Weights of a small mixture-of-experts language model, trained from scratch on English Wikipedia.
Training: a variant of SOAP for the experts, 8048 steps.
Below are experts of layer 7 (counted from 0) of a mixture-of-experts language model. Rows are named router (the router's row for the expert), up (a neuron's input weights, with its number) and show model dimensions 0-127. Each number is 128 + 24 x the weight over its row's rms, rounded and kept within 0 to 255. Numbers have three digits each.
Before each expert's rows: "gets" lists some tokens that make up at least twice as much of what it gets as of all text. This comes from a sample of Wikipedia text that the model never trained on. Tokens count by the router's weight.

# expert 5
gets: "and ", "-", "–", ", ", "or ", "in"
router:130142127129096123124195100117127096142151132119109141102192135091099154136145097171096109137135165106093108145095119137085142099114135111149088134110139123139121149141075114131128150121075141145131121140084148163107129128127110132117145107104109161125116168097126100122182171163175147126156123143107089149142165166145150117132127123122154135102121115106116077117153121115151137127117
up0:115142099126145099169121131170122187120092130109160151128110133131135140156117128119126134167130114157185117121174147082122154160143133127134118112116127156105124145115146143113126121135114138103105146128103137154121114101112086087116135091143102145103121174081086069144099125116117118094117160132122112165115136166116079116117140139111147165160139108096069091141096145137089122136135
up1:140157162160091123127140164142136152120073147141145116130123108154157136101121092103123080079064096137149095093100114142147131131147103168102127096150163129140112112119171129149151078169126137118135134126102155157155155134131156146123143155155133098146087130104100115123123172130134163142138144157107106085123069157117119132149130151123111126125131140129160159144113138151131143086144
up2:172120121149119108154142121123142103104111088189094111130096190136165178138162133180123148145155165146121104167124095099108123136130105098118097109107153118122123133123122146131151131121130132069133122098171099147112150144158078153117151131114120132167111122122134126119172123115110125103133106085140110116148122111147121145125124118139145161095093082145158118142159091105128117082144
up3:101103128166138087118133156123152116159120132145138125103130116074135132103114124139113146125132142079069190106149112087167147128139136137134112106144116159164126118106136117161128128149127147115155091142112124137137158131139139117155108152122129103104161059102099151131140153120133086117091080116146115124104083156092092134122100086130120121130152120067118132176145147128144156125105
up4:132083152125178166130194116134127118119125134129141138134135132131126118111108164112124150168134129148151116152108131151147147146084125105121155152090111123108167169158130179114115141175140126120141096125078126123153178097126154125099148185132143136143102138137129165155140145093151126140158113148137097151090119103120111099138108148070130146080106114104152183120138123156140139124130
up5:110170120144146129180152131129137107118120126129108138090149176143116074111170136133189107118160163131116104150105123181101119100135103130156128132107116164090108130116137124131147182113150113112123118131108094184167154140138111099118108136095116120120128136153120082128146155166087115115119150110132141141118122123104111106107132143177138115091174141124132091125136160067127127117150
up6:146140147129089130118128089146156131149092151103138094126127105132163136125135110093121130099135090166106121153103158121122099168141077138094149120162112083083113144140119120133121117160159096123123141134166132165153137167122138099149131100152119137172107135129138149106139114132104147129103123164125164161165136150074118115123139146156064115151166136108138103104113150187088141141143
up7:157129107155109132154141130163124125103115136146152114142140111144156116127142157132111090129129133136152137145144109134125136157128110138130087090100153179118141093125152122152126136078135099128085153117083079169157139141138110137152133149113179084158111121125112144143134153111147138112132183160161118122135138067154125079110123144090136127101141175141160118099145121076093156171123
up8:172119127154135072138100121148096083148098139133142100119178126131112161115141128148089071121164136100103143144117131115113156158139140142149119099110085121113109122102123115120149090114146090160133111132113143177159152133134128078094137104121118133136136181114138144142132130125136123124130156142127162123113119100079136103147168111158106119080142148105125128147131173127159161063111
up9:130141107165113153104163143078107116086092133158145133152128098160137096141127084098113102168107165146130087137143098127105113157104145092106133159149157072119125127118122139121108142092150134167113122158104144145141138096180107150137157115125157119161141144098144134112112103104127109143154155162140112099164136100111178127157125155121109159074112127131146144173144140145133145119149
up10:127160104130163160131141129118133107131110145152123100121134137108110107127169133132160106154117206126056075141088132164115067115127121133119134145119144145109064148173130165122136155136160113123099127128145114189085136137111101107106107148147093119130154123126139118127124139145135106124126153110137119150143117162127132070097130167138128143078139168146118123141118130098153133119122
up11:140125091156106103129119157166169112132098154119158148129128107153102147105070130164153073128156138148146120137117111129097144125097123119121116116129119115129085193137123133132147125095128096134102138162116120079137128085123138157126099094143127140164133134109118136092104114186142118136119103092120117124171158151130106136185102147112115104160080139131164112114150165139110119163100
up12:144132113172153150100129132111091155138141121165137155136074143110129101136095112100142169125116112101142146149148128128132098160131143133156175147130161114105140078130136115165137166154122103126138098156090115130132171146132106117165101148124141115110109175101105114113134162105185173126123149099131150126146154125121126112118137149151175149141150159125163125143120206096120164116117
up13:176113135163108087129158121168127115149107112095127108121126133120113137172123090107149103139142115128170109100123183123124110139158110102148129070114173109135082138150117125116144114151097168109126117155130122153118114157113108145119128151131123148137151156155074100124156114110147085154135167128143133156082120133163115123126092126129084162180121143102067128107132147120112147138154
up14:157111128147162111102137117143102117134127118130128086086134174121136112116162138092104147135125163079110106145089147154114124137113157114090128166084117120159121107162087104137186123108117109149122104101140101150123165151138108153129158143131092094132115127106148123149105181171082115126093129128127143132116143170110168108109092166119122178094164147155137135119124139150143135116103
up15:155076098144140118082102127091097140129130092104183150110076147143155162177093118140144101123162153133105135119119137121134157150159125101130137125167111114112143109111118146152113103145137162121066087150094157100108102142136132111106138112127144113104127169113112151126164138117174126132110096156138148141138200113149107134117136113139147126128129150160109143144135181134117115109104

# expert 7
gets: "to ", "the ", ", ", "in ", "was ", "of "
router:125152117107139119097129114168079132121094115147067099083110125135125111089133115061081135123129120129143119128145067129142142152108159118178140158109133145111108167120169120123141136113133110131120069090154136110131129141129118090139136144163092138171158123120117139153157112159134109155130126160176096136102135108130177127111085153138153129137154120148115143117164126100152124124144
up31:120129117163103143136143127142153086153140147114086133173138175112092130111125146143091126136170138121133139118159134129123102146126125147138120132139122147114148163153142139135092141120105104117135174134112090130148134134130137152111117066141163124148142154126151116131068104054108089104128134141131131155133112113130104057150166139098132144136147098126151117147069115078137153082125
up32:106116083116127190105090140101091116093088140148129130162126105105140114119109115138137122155098141158143171103140134105142124144099126117132126127083123123091129122129155159157122126148098154104177119136130166133123108116118104113129119141121106138150163138187098185151168157100111154135133147152137109141141120152168106084134139144121122174145138097078127128120166116163123083147158
up33:130159115097110114111135121109171099182150141123160140177152137137132087163140127124126091118120137144130128148168137097122114095154078153126136123107113154105144148113153160135137118124114118106126104113114116136138084099116113142124113202115114135105122117100132137127139163140136112132101135161188106085113125131167155102116105167133111148095122164140137121084115091211131136139135
up34:151157089124136103126136103109094114121126142121123134110142126118136161101106100152139166134118151162123100108161136130214171141126162137130140129143113129124109140105121157119147069121126156107119100099161133071106172158141111117128128160140073094125137157151108155124135155135116117144106108092106064146125115146160132138147123112123100096157153147160145103157139131159136115143080
up35:138145143174135125124151130158156154165123122144140109112109119141132158149098122113110121133153127081122167116131125149110136158126177166123111121180158145125107095109141126184131172104103124114126125098082098146128162140135146108122139130176153133131147124141161119176123104148147117054090155146149102140092090088105125148139133123169139087086131127156181131134128130138131125121112
up36:120128099131116121155132101151136138099125144113155079132099170113133145125124138133145127163165123138145121157128122142107148094147103143121102133154131145166119154156136117115152085163142139090134157085139137054117134084147182157146132106165151124098102125143124134112122099129143094130152142144122171154156152116129163146164112132149163098139143123134141154067075135172172141128122
up37:131103149164122170099148128158089091118117102098131127125110137174114174095163151182110160146158166120119093114122178145161129129106105097090128099074117129147160156097142132156141119131110092106133090153141126127107127109133136094122131099124129124124127118151152147141108114117121121089157138116093166094140138160134113161092161124140129158106108085127125087118146079165125119122130
up38:066122078106132164110108179133112132119103099134118179143102135151116122098165107174136156099151110114149148101083137089124131156099160162110154144103173142134122147160131097126158099095156094140142131124087131159161147145089131104123127108152126146120153119120134106179103139081115144134141112146104108137113139119155098146139112116121147156144100092126131116127134151174126103115146
up39:154135134100163109116145089136148141113122117145133106118117162118156132204106138094125111090120142113126112124162157121141161141121114083125112108111143078121143119143143092135122140146111106129120081116121149149094124117141136170149119148123152112132137107117124102130139162127169168126178088088127161141143093189104139146173152134055128159100164103117129134116138135171122126118112
up40:133142118125147127131118152102096152131134111057136140128109142155100109116158098111086108166124134170138139157152134131141129115129141114128131144168182149107126134120146116110141116092138183147134115134101141149085140140105112133155142105151122118167124111129105079131093089155099164113143086094138123105107157153136149139142133120126101112190150108086115092086151111119140097112188
up41:125178107098109096077175161114162135128133122097151104114103142145127166134155184160136161136137132107124142127123130091173137161084126141112129100142133158156134107160102100119125181115119149118100165135135106110102131146136161133097112143107126107097127104139103109110158107106109134139113130147114123115170128115153110144103126149079153112116164128186088149097084128151095114110128
up42:153117140127131142151131125125168142133126137154149174097119137161119113110140151100136184107134146148153132129103108146113135101081127122083108104069110140143143101149091146122095106136148130148123115147141099093139121124153080162164108117112103123118144126066117140116138121141128117184104137117116101095150131106094154161146181119152115111095167174113131105153118162168161116156108
up43:149162115135104118125101154135129130116126118138129141119067157131145118155125127121086146122141083136054094163134131098179119163113102096150115145100122148139171146178113096101142177148136127144125144139157160142103151129130132150124142091088167119118134101087121110103141086130108082165118095144107130131126142152108109126158117152127141143126154162182104125138138118134087150156123
up44:126128128145173092118066117128087131114141095109077134127130084139138151135132088152115112145117121148119113164143135157092145140102130070143102114116101121174139175105141139108138161157120143139112136097157148146124101182131143113123119139114130116151147131125099137155122106140116172118152131095144108144170110166112141094126116138097076129149151148158107130106111149141079087135080
up45:160173121102137103127172139140138136122118141127126112142091128175155165159129134138138128134128150089097143116136084144084096110160120137130149089099186125139121150169124082151149136085118144113120145118109140168130162160096127150150138132170137129119113088141155119121111095141137108114137104116119152141120114097112141129148137095103124108144122114148180158113186161080137097086096
up46:094078126119089090112170123112138112160096132153165143137140062135104121155124153091139163138132139121122105110143098093099121120124163118128113096094114111155157142149145124111127116081161106147109149127106166092143112139106108088138145136121155100170133107087126095104142101132166139087107120091159130123146117168098149109106075147124119138088119140130134128095132112165142110150118

# expert 1
gets: "\n", "of ", "- ", "the ", "s ", "'"
router:087117153125135192113081129162095129092082129118131178210124127081180152140117140129138124127089109132142140103146158116104163128133130142155149095114125135091123156130191166122121105127147122141137148081139120109110126135103118098150088140119135104157135117141101134097089095108149150142128103107133126119123102137115099142162114131141131144153133085148129168105119144123146124106131
up31:155122150119075150166144145107065080142118104142115099141103084168088152155143139114119101149095095179117110122152134124097078145105136154139137143091107126143155111145179107132136134118118178125139143123119104130152089117139089160118118122139101154105109149131070093139122102148116151117153104129128135137122116157103114086128110140114149163136159126126132145164091149095121135133127
up32:130100147120102122119155157143113129132131077117113116142138128130129101125128119115119119137144111093137155071144140082093161135124143116127114146104127138162090165127142118123149154114128157158136118130149090118136135118129109147126085148098095085153103090091090137167127108112113099121085131113124121076104097148119130092171063107157161197179090130130134112122102125134148125120149
up33:140126133123132159127135120143146135118130118089106140110140149143149118121130129192105108134102173140119100105146150130158127052079114122128158117133108131117107141132162115143105134165137089103127104116151104090093125111149117134139126148105164029147084132080144134120139168135119136110129150144146136105108171113114089145151121119161097171164137134106134128118129111161126159146113
up34:086119087148158135114132079105137116128124107082118153130128139140073139117122143128141088146137145106154087157140126127070150125164093120122118124117158075156129151153128116084158135086130137088126152147153122163097149174112107111108101083107151155134141141171112116181157133145117111125164103152089125120151150117126130136132089116150117090142147099144165128134140162108139119123123
up35:135116170133117137108143152141109113150134176092109109170078139095115131180119126082143115156118126170135119147126173127108069142108114130134125093121105147094114167118135154174115143114117133112111114115147101155108136123103114111145125166104170093136104118129140148138171160142135105093189147146142149102160092157108148119125154129124081181132133147127130155122149148135124142162150
up36:145132140125100122131158139139116069095114105097136152132137139116132166134115087149106151115131129163123163153156115140166135126143109109143133144124147141133141119084159135115138110119093161159119125151095133108134109082143135151189073152107123129123120125124087151137119139113114131150089098111179071065162129133142134132151093146135144111064112110138124103099115120169099109093122
up37:128144157084138086123092140139139092096123131146187115176121123122137119135140129127066119143105112119084130148112144142162127110184126148104127134063123150122136135123135142150134138105160123117076119111104136124128113176153164091139131153094119142130158113102142140152139150114129124175136136153133194131124155141147090097132160100103117147194147111129156129139108134113151145124141
up38:112117107148166109047113118133126132150129109170139145154144126132157137102125134147076127151124136128103131157127089139111072143072156131099125114137130099089160157155168135137155125149158116137102085174138117102142112126165117133127091158120164173131167165098121146122104124154134172119109135126097125116141152106143169109152146147103107127113146140171130129125099113120135149141092
up39:161148140170110105109111142103127164111135122128111142159118112099130130136096129121166096174109151137134101115089110161176126148109155095166125132122136111137118114128161148122093119094130132158141066150126164148126115147103170119136126114113111115153124134178133086121108097116139164087124113093126108164130069178172147129158130132130136145113179098098134149137125181124136103128113
up40:139121101092101096127141158169130142090125055138134119085150171121152125158137152120140106129131138179124145134189126150165100114135120130118159088128128143111120129135102136130140113119088127136151126108117127097094138145110118159132151102155121096154128098133124131128109153159160085135075138111124098138148113133070114146147123142065128119114160099148168125101130145166175142147120
up41:115125078122110141139135149139114105128127147093101173130106094064114104130114098124154108136115099175129098131143131102120144112159113108131158131107099125130139114121144140133166080108137146121152136085120152144073116144179138094163121173137158109155123130132128117149162140107125115090092114125171167183121092103126123127131119114121083152133112147157149147067154140123128103155144
up42:133158119133160114156117096164134144107126105154098135126127124168070114176110178128151106102101092144131141131138149131142106141141158160140171091090136130095092115104142132144158144125129120125146124082137119193131108147130087149119092107095109132145127144102126149151114139121151106096122143135114121090124127151106102152123149098161109078158115162152134125181128165075128110139116
up43:147126135114154114094110153117103110182102102111132170125148162114141122124141119085103096165116114128073134061124127124101144146108107140113097122123102173122174186124159140114115149110161147144134064106105143112147118099098100108153107156109112128134186099106101165129093129143131168146114148125093114094138134140122133094163145109107126136140110153122123132119124128128158148116104
up44:176161080125152125160138136125169194113161130128115142118127096148122123107108141137149108116076177132125117134149094148130130099135112151129080128126118071137110159109161138132169158153128140117097146149138099108126078153137092146095135142193155128151118123118100163109127092083126132120120146121093135133093105128130138101100139124100120111140116116119151093126128141143155120159080
up45:108157117125141144119125108149120148099097082154138127148143209121154128086117123152120147173089091120084124144113114109120113130119130124083178111143152112104085182130126124086116130113127129108123117142132146103094187125123128143134106116158148124131144118121097109137103109099129156108094193152147111123141134137117120124122135128086100151173123103144119131146167085157116172126137
up46:083108103112148127150174101117095102124110110095124109132078107131135149143178137116139133166122130150108135138149099172155099113102130129155103136089125068122095145146159175136130133143142157117135106170130138144132122125128144135132129153074129136085131080063125167084147101165127131115137148160113144137153112116139143109133157091131058150148113147141145119144124130113128119114136